From a checkpoint of a small mixture-of-experts model trained on Wikipedia.
Experts: 96 experts in each of 5 layers, 2 picks a token.
Training: a variant of SOAP for the experts, 3795 steps.
Below are experts of layer 3 (counted from 0) of a mixture-of-experts language model. Rows are named router (the router's row for the expert), up (a neuron's input weights, with its number) and show model dimensions 128-255. Each number is 128 + 32 x the weight over its row's rms, rounded and kept within 0 to 255. Numbers have three digits each.
Before each expert's rows: a language model's description of what the expert responds to. This comes from a sample of Wikipedia text that the model never trained on.

# expert 50
It responds to: Active past-tense verbs. Past-tense main verbs and particles in narrative after a subject or was, such as released, used, helped, captured, ruled, brought up.
router:079090117118138112150155105180110128100175116158147100122146144071122141163178185155183150085095107163148107096146123114157114130156126139144143130157111122134131114138171189131084157131086133107142171074137149063096163013071131154134120113167144108087150119136128086139085107121164097108113109149180134141109069080157164144113116112149131092134082170163114097086129152101093139117078
up3:128140166157113133105161143178162180099107114068086151087136131134169147076103080115115116127160077168140151041142043099116123143102152138148139143126118194156139092171100126146212086121143113108155126102173169123219156132148141169102140099099157161131101153151142124163131102146173096136118180104138159166152148101126086066071122130189093140141095124143114144118183094159139143122110
up4:152116073100051130129132102157126139104136132159187105122132093111129082136201138089103088104097121152129127156100147167121101093115090150129096156130119072130079128105069137201101164137156079196131099136136104140091080122130155121143174155164163096090132167141051136117126136135112144096110143144161116118102159172146158139069163105036155122155150102125133051128202135175076088150102
up5:146142086173175130094109072150162110134121094122149147075170153111161120091087098137180120193182118108117093138097136132148073130121107107094135136172091137133143125111168159131091059103105137069155144104132090138162173128099106130140095129055125124176137140205151142088104121144119160087128119118096095133165159084137153115116193118115139092123130165134062105123123078146185099077142
up6:096124118070177122141172154055129137111114089090142129132086113157093140111120133066169130129093156156111125115146143156112136124190157154124125114123123125162133174127113110155133128176088205114048056172171204132121106139151077117138138160142132153217127130145161139090100127081084138108074073093113055059129160137125137110156123187124137140062069118168103070105121115130152064157079
up7:080101162192175152094123144136121116123123141154130166083090176143107122136161121137148103127143083133136140132195084057146130138118159104101117118092134127193090098133144154101125101161117177155115133162158075154157079141128116157167064153100099145139140128095102093144143115123195167164148124052115128158143135147109092125127107180178085168121127079118160151167087128132162118084119
up8:136099121120126100079146129148168141075076126126161201065108133159194139172145181105100165109127146079160142158128088146155129103115095119092109119116098140129102112145133076154116114124142126134114120139094106192107157125138111134087116127085152145123118163099078095123135155120155116154147109086145098123133108129078111180147126117110174104094208124139112113148077146136147138081137
up9:159074064162141077147154089092130118176146179154149151167166126097154091107150104131117127132118119114123149123084166094085139092176162113139190142083116177135173112126132149127133170169144148171105123152143102110129106135136116152136119126108155098134114144119153180133135155143161137143121161175104123159153248119125150133132144117137156107157127102205079110114065066178095174158146
up10:129144105099093121109141171122127152145078116092114134130165163113160125112123174120163132138117123136147112107113089101135051111151114144158080105146143170117112106099072134147121087150116166110114116157127110186096137074104178159103145057105094190118152138088139139127090144143134146127151139219124089090127137137120114128145187105154136140158156164128199135178103083129108115147146
up11:096169135098032134142191133111162086084077100182139076144147081112101131144132119125185154099138168100178100127092120124172117156131118135126084183050137096126147133070127099136161187101135094100159086082143123098097139138134178146172148127078141123097128143150119124159160139139122150110143094096118182117091119109154080090113155120138114039130175144121133094141169176186099168146046
up12:143146121107108109127157109124073151122120102134161145157160082105123116084121128137202108153098132136125128088158093156154061116079136109112122140177066161197140111110148181089155146124130117113122047163126130160157147102139132127096160147145126113141170195143135087130094139118114114164092080135104153103162089089110159094137172091116099162129154129097169115137139080124131142161135
up13:105183134105129071131129071137080134178184098081156054169174099185095155161112167073124128073061081139154119127151159170104129144128091125160084122117154147098071140150104154133080137173199133155098172101167124159103111140145152123102128124124133146086067158094101111029142156178106118110102120093093105108095101139117105077168111121075113137124110115071157167196153106134125143073159
up14:131114200151110130151180160088125118116128166169128106138117109122104138166126139119114168057203070116210164114089097055164106109106143088154178129096119166115159160125180099096145113115121126133143095125147159172075153146206063117066119126123127129099122225136079152139147096119117103058100067128121108110130108117111109119128187127079100121130175068154093065107152084123150154164119
up15:108116134022082103118151194138129175071159117105141182129134132129143083135156137161159066151116144084124085095102113118148114118164137136143142083110170116150173160132144103116138142101166101105180188150063075126132129156138129161111092155129160197112143069152130143127183161161125096130166073141157119108129160125115117179119161104159098087086116124071194095125100100106125164174175
up16:102129063159132150134145122128165146141093129126187116130195092180122097118124135171099155118097114146139158101083124096142127162121208128163146109119158124125123150168163112161096095121129116122133157110172106096138103126120101102097138164153096087198102090119162151061161140071144111133087196111127121086184138096136100116117100105110146126094140117142137094127116116135102077124075
up17:119133114168145090142116179182126198124120074179152161148156117107115128161117122140106105160113144187099077144178162125123073113108124136163082096147098131086093109122116110176114090151148063129103149068177122136124145138137150144160163088113088142151098153104150108130127145138193197094088208134178111068128085116112140069153179139060124138119130155176063118133192109206145123145137
up18:184191112084151163101197134167114105142061205109161139161143116157130127114133125107092154142114104135167073115108153199104121135089160134147185142132128108083115132095154142116048092131152115170146160114103120044180136088066134140157117215159067140120091082099140144156120142113143071159184148111110121143134158096124168139131082082105110106120127135135144118102144123142157147140083
up19:125122130162135130130075064126144133118125157158116098121125082079144117184154153224091024023146103141136078146113064130131067120148097135137114163121128177077161050223113129141183143113100139167169107143134204094143172083131129123108133160229087149134189139190179109144090143117116187144120079114104098112178167107077107124136110141121159153123182067086168124144099132128112129166094
up20:156120156083059103139084125180137057127104088162118150121117129098107156111198159165169138192121106126179135102126215167118143104075094089146118134185140150134192132111118169132141146150084111132133110101110115100168096156145115160089138157157161144125187160159074179093149143148142090138119057183113106104155132083157181124122158166104119047154128133149190124133119125125121155147097
up21:115094135083178096130159150117119127119099051133131137104098104157138116132175085152095118220117146146155136101114174148138173055094177133110143156159135140106121122133116171123157220111176126106122118177133196119122141177141112161139195140120168106146099158126148119136118158152076123151145108125151191087130151101164152078183152123099121122146189077088115189117216112087117111105100
up22:131119148142142170085144096085116137152212129132115059138146029139168118148131152137146191190132135102111173132097123082082163172078099146223126125107145180093155121113135084159149090106117151095141125128122107107167158086142098135138149129160157182163085112085138095069104172063101140056121140107101111185123103109124091087151120127206111127128123098158141114106123120093161109121123
up23:179102090122138122143133156127138104141100130099094146161136087146089141138162105089134142081115112089128161138086140160105137146128172168150179149172074132164097158143125139135128140125130152120186090136178155100100086182106100119123145174098113126194091171109123111149101139107122126131119122164134077106030065160163135145133116130107183127125132115152157185126167140150174111175120
up24:182156131175118165091149135108143160122176100140151204143076091155124121175199093125122144155110138168102132087095072099160134168167139119189129128117163145159111138075086120194140146134085144135086159139111028211118175151138088100112134117080126126189169131121127125201149143079139121187099128233124168085119121153171128107135104119180112140146180077119080120098124073174108131098137
up25:173189108159091168122113148050086153164105160161127134096110112097166140095165136136165145175136138052074060120123188089125117201157080094112066126172065154118112104121089151115102118112119158146142130101131115129138144112103124146128220124127049150121111134100109157111117099116125152158144110131128117083114104190163097111128135087148152121179105130088138130068088142102163135130081
up26:106125203147112127100164116116133091124081129133084102147123159144130110100132179162132146107130140156172114085171158091110157116061145132153122165167126107106142158140152095103133091083140146133153076128145095148108115125154132137097122138172122117132141075083111153166181160113125133148110101115064138147168102153166119070148166077150129117090089098134128194130099152118160132125116
up27:172109102062106098126133129081131115104105121032162158185100073123175127128105113103062120165149156143111142077145132135159137085156152098148085154195103125133193070134089195199102121150105098139163133100093123090169068087123120094167162157086160150118169104113155132143133102107164109151100184078130126100115114207028084135085077162098157093124118176118101068112111144121082096189137
up28:167164112135113171142118115105149090126113167191177096205124154135111076153116129109148149106147156126160122082157136122094086154100149171114101120142091127115166077093177159132135148133101112144139078130021176124090119147180129126186116177152128134066127117099119097196195130110077079168186089119114127091148110105107169148184131130137120089086079104143143163138170092186144106096114
up29:163076144129163122112091113111129130149074094135094094114126179131091112057193125109150120087101151118166149184129090122171130112102108102099133144129140142103106033139141126078148061173142104170127097179122112121126094157109133089111154175133101107110163111145180117100127155106204134185074050168167050132150080116193157124102136160168086129162125110144136168117092129134118132127104
up30:155166162123182086106080071102100083177050108109088105125148113126117121095083111151157086154145125118147130152176112135131120178152159155130150132119156134119155117174088163163122110138152118134113106106143128131106172113110147105158108142096149155154049123082078111126155073115168127058142109118125196124124157172199101149137141130141189122102172120241131165169147100080124075174110
up31:125091105168110105127097038174117118117157169147089134167098196113157129109060170126103141111151151084140141121112113185119145139151129127134111174127075159032122152105149138117105134161120082175140127141102177140114170151185130137129211118096137144129170103145170139123122072103192103054107171112131106175155152157059132078079156135127184140120160093125153157158179126081075104095055
up32:139122181127103111120124162132155148168159131158079206119120145088098124094146139129131138100168135131059139120099121092133121143184147125165134161102077127115097124133117121143113126133121086093146090133117120123143123163181154112123141147063123099110176143132117130112125173084118139140136139088124118146168089162074096152125185069128162089087184140152142100110107077142187155137126
up33:203098088108120167142162130132209159109149093181124122121140166113104107158086128154092138139159145086103104198150091131155106107128121108131085123128147175144116143120106112100100113092098127138107104118180086167113101124138109143132092118092082138066145131125107102095123092156121113147128125134104118160111138132128132132104175182149138151110147111164155155089068143133071145145104
up34:090111134155097123100080135095162134121142149102162131122116139161143179098140170117099164127105118142160069103147118137087079142135108104119131125074131144147058144084085143180151138119170131105106097133123112111104177137172099087141149133116170106071096157151091136129114131105059094140139115198156118082116116024091130140122102194135117125141146112141070099186092089126157156082110
up35:094147099137111086176135134144177137162160074124144125166165098115119153174138142105139141062088151135181109115093105090132106086133240153122101123106128086074050130115134171090102085080139145107094114120188146106147136131140156126126149108171126112120077129193168098077099195091154087146134132074118142136127145150135162081109132155130117071127146121143098112171176141157080108178140
up36:101139136167127123136127122143084123172131087069141101133125142128112139100117076124107135067119130138092201144110111116166103086111157082124203107091112095152161081071077137160132127114058085138115107104169148144174148156140108195113116179123073140113099155118142102200146173162069169121113118100124037070099174168129101188110123163041142131126111194100183098069161062124179133146135
up37:183115175137193118094137179108175116134135147163183120132144085134167114105085099099102129139114084128165118130179158170143082118129110134164130135164132091144069144017092147190172106110191135130080126128148115087143199100103120182116168099141127106089155156127106145122134192142058145147155118123128196128128143128135122090166138154106094131132085117089083197085147154097162112066129
up38:150095133128103165161164221080175080104181094106154118140155138082127154137135162104056126107111188101096128127171158170225135148153148128138067145102123106102132133123106130114110070053143171134126115111177091117145088096114158110129141129170111131096138148167130092184153180069102131104046110180117147111150129107068145082115158123103134172119170089119145102153145144132085142153126
up39:153066112106144105098148201154135159139157143085197121159123090111164156056165146122115062098149080161151147060165148106108098100090150126135161097143088175205110119131188149146134092157100113086134112088121187095112178176161087186129141084085133082089118164148108125120131100170101134095188101132107075112133149159123083129134155163130140110151102165117114169107154202111215102197104
up40:141138110178143109158160117095111131119129103083112173166100107166166132168135175140151134165094129238106135158086085120124146119142101157154139099174176100092088147096091157106099145104100132152159152133157143169133132134117115066104130114105107144148139049137185087125098190111126160114164123140132176136162138089123078146098138116025135132178129114134123136143115083136071083153174
up41:104123147083061165139074124164116136161103171096077134087074109111093194125109146184179175100157153124121123140165116107132164148080148105119106127086116125094126143061157208130140128109150090113178095141101091092133128066167105079153140187093112079118110090124063161059128144141133143116135134155156135131116162138167115185142129205118103122131133104095178172151193122109115198070154
up42:093187142123114135096118123123149125114152097087103140160170093121122112126108124163139130139145156153130139195142155128132119088152161141159110149126171124128118163144085123109160101086117147159173123069116086098188210177117094156153125123152138194096162153071115179208098106116084138099108147122140180073147099109131110123172133130122151102104188071161203163146080135120149139165136
up43:147138151126127103134192108101085075160110114149160160163143116169084159129089122153056129121150090146114099118141142105137145144063137116172181070152127130154145104095098119146084086150154088119137060124105148141126137165071185165125065175144121115089152126212144112197116164132093168132159081143106136142126156172152158067090122102115157098124082097121155099130101083104169076179064
up44:106129131115096113091080170097087143145126146032126143116140104082128144105111197109109167109075120140089125138102163154155175141135095132152082170067119151098072133057110148115116096137069120123132116110207143061123109166137157145138113141162122094141135142101072179092179140213130137067134141116125154098174127126054126155120198175098144110123113134131139183163177150125130124140180
up45:156096067193101143099140116160162153164105110151150145158101140180101109144136137096177095103135148134180078150158082121123078122147168175155139083166160105123128187084134155122124146111143134090151195096050122167128139172132050145173156122139136122113144086100161180124124110142100125161139123148174145146054126102113097109162129135159102075099138105123101167133107146190182078160110
up46:171063155114157146100107188134136148175146121135127129188144148114127116097133181133106095158102133153149176137108163173130094124144135138110120116047115099124146097179142172125089096130104107155107104168145122137182118172118103114151161159118103100096146136135120111093118103154135087101100130045168130164103118130141186181078129140165159091096123111121068173145138121116132115134134
up47:131103168165096111154156144183126142165115178141127078126134138149079145069138150126100131157164193153132101089122128158117093186100085119121107107165164095169120129102155157065123116125108122095112117150133130144150067118142126141148173082120182138143167114070089166163109060073123165100113139122067180090130142092057099116167129160129127124162158059157079113160079096157075169176161
up48:161128128115107104158152114137076129117117113088134150139124141175102100114140156093134136129135100091175126179139127095133160119229106105102118202187109157128101118162084105071089148138131100124130071124079162176192159135143128078155122137129107135120130125194188161189115099109116130114133109127113106117140086116111077052167117135165102116157153123109202157142169108118097118129146
up49:100105152077083161170097155103122071159150138121156162153148119130078117156150178118139068094111070083074085110090078099068145153126133136076158124129073108155087099134136075142122159161118119165092096151104166155122122157132120056126167139155093133135140171114071098152112145096134179123119165111144122127170107121128122125168118118143085157128113146146109134068092089132149094121174
up50:150083138045111160086108086153083113119123152127097116121120121108171119076076102103119162171151064116161133123139123204161134093088123128142154144165098121106141135156099108194139132156117207130138063135173057128143163118157155051103103149118099108083119170162129107096153108175141141140111155195160076121158150137168129134180098099160126136106124182111155123167124097171129141105121
up51:113119087102092130114116198102139125090149141147092157148119148171115143148100076105092132142122141140132174131109156111152168132103117178111121092129118133072106151154140077079184172118143141150176150116117146123149102113091148162156137151147075091087136108124136162139175135138129123101151105149155116104107053108124127112133100084178129183098129093153143148092077111133088107119067
up52:163162129142163087121125131085131138050125156060111144101133166133096117115181147150128151178105091148136149110129116070196116134152084178132083118136112125079092082148147125083095141051161112137086142160152079144144154097155135141114161218136179144149128142145150131107091098098134074126101161086116195145084128132094117183114115124149117073153103088093138120192137115116076124135161
up53:094123168104192128112115143142113113082182124154123173132125166172141156149127086088134113137204159110101112133156094154056149103128158153102135112097106159147118116175143143070159141137149109122164107098149074153116154182168159134136075143135153142217147117056138129154138115099115130146198068085074059112118116163097141096168101163116167197084086119135165115072101213088186117159133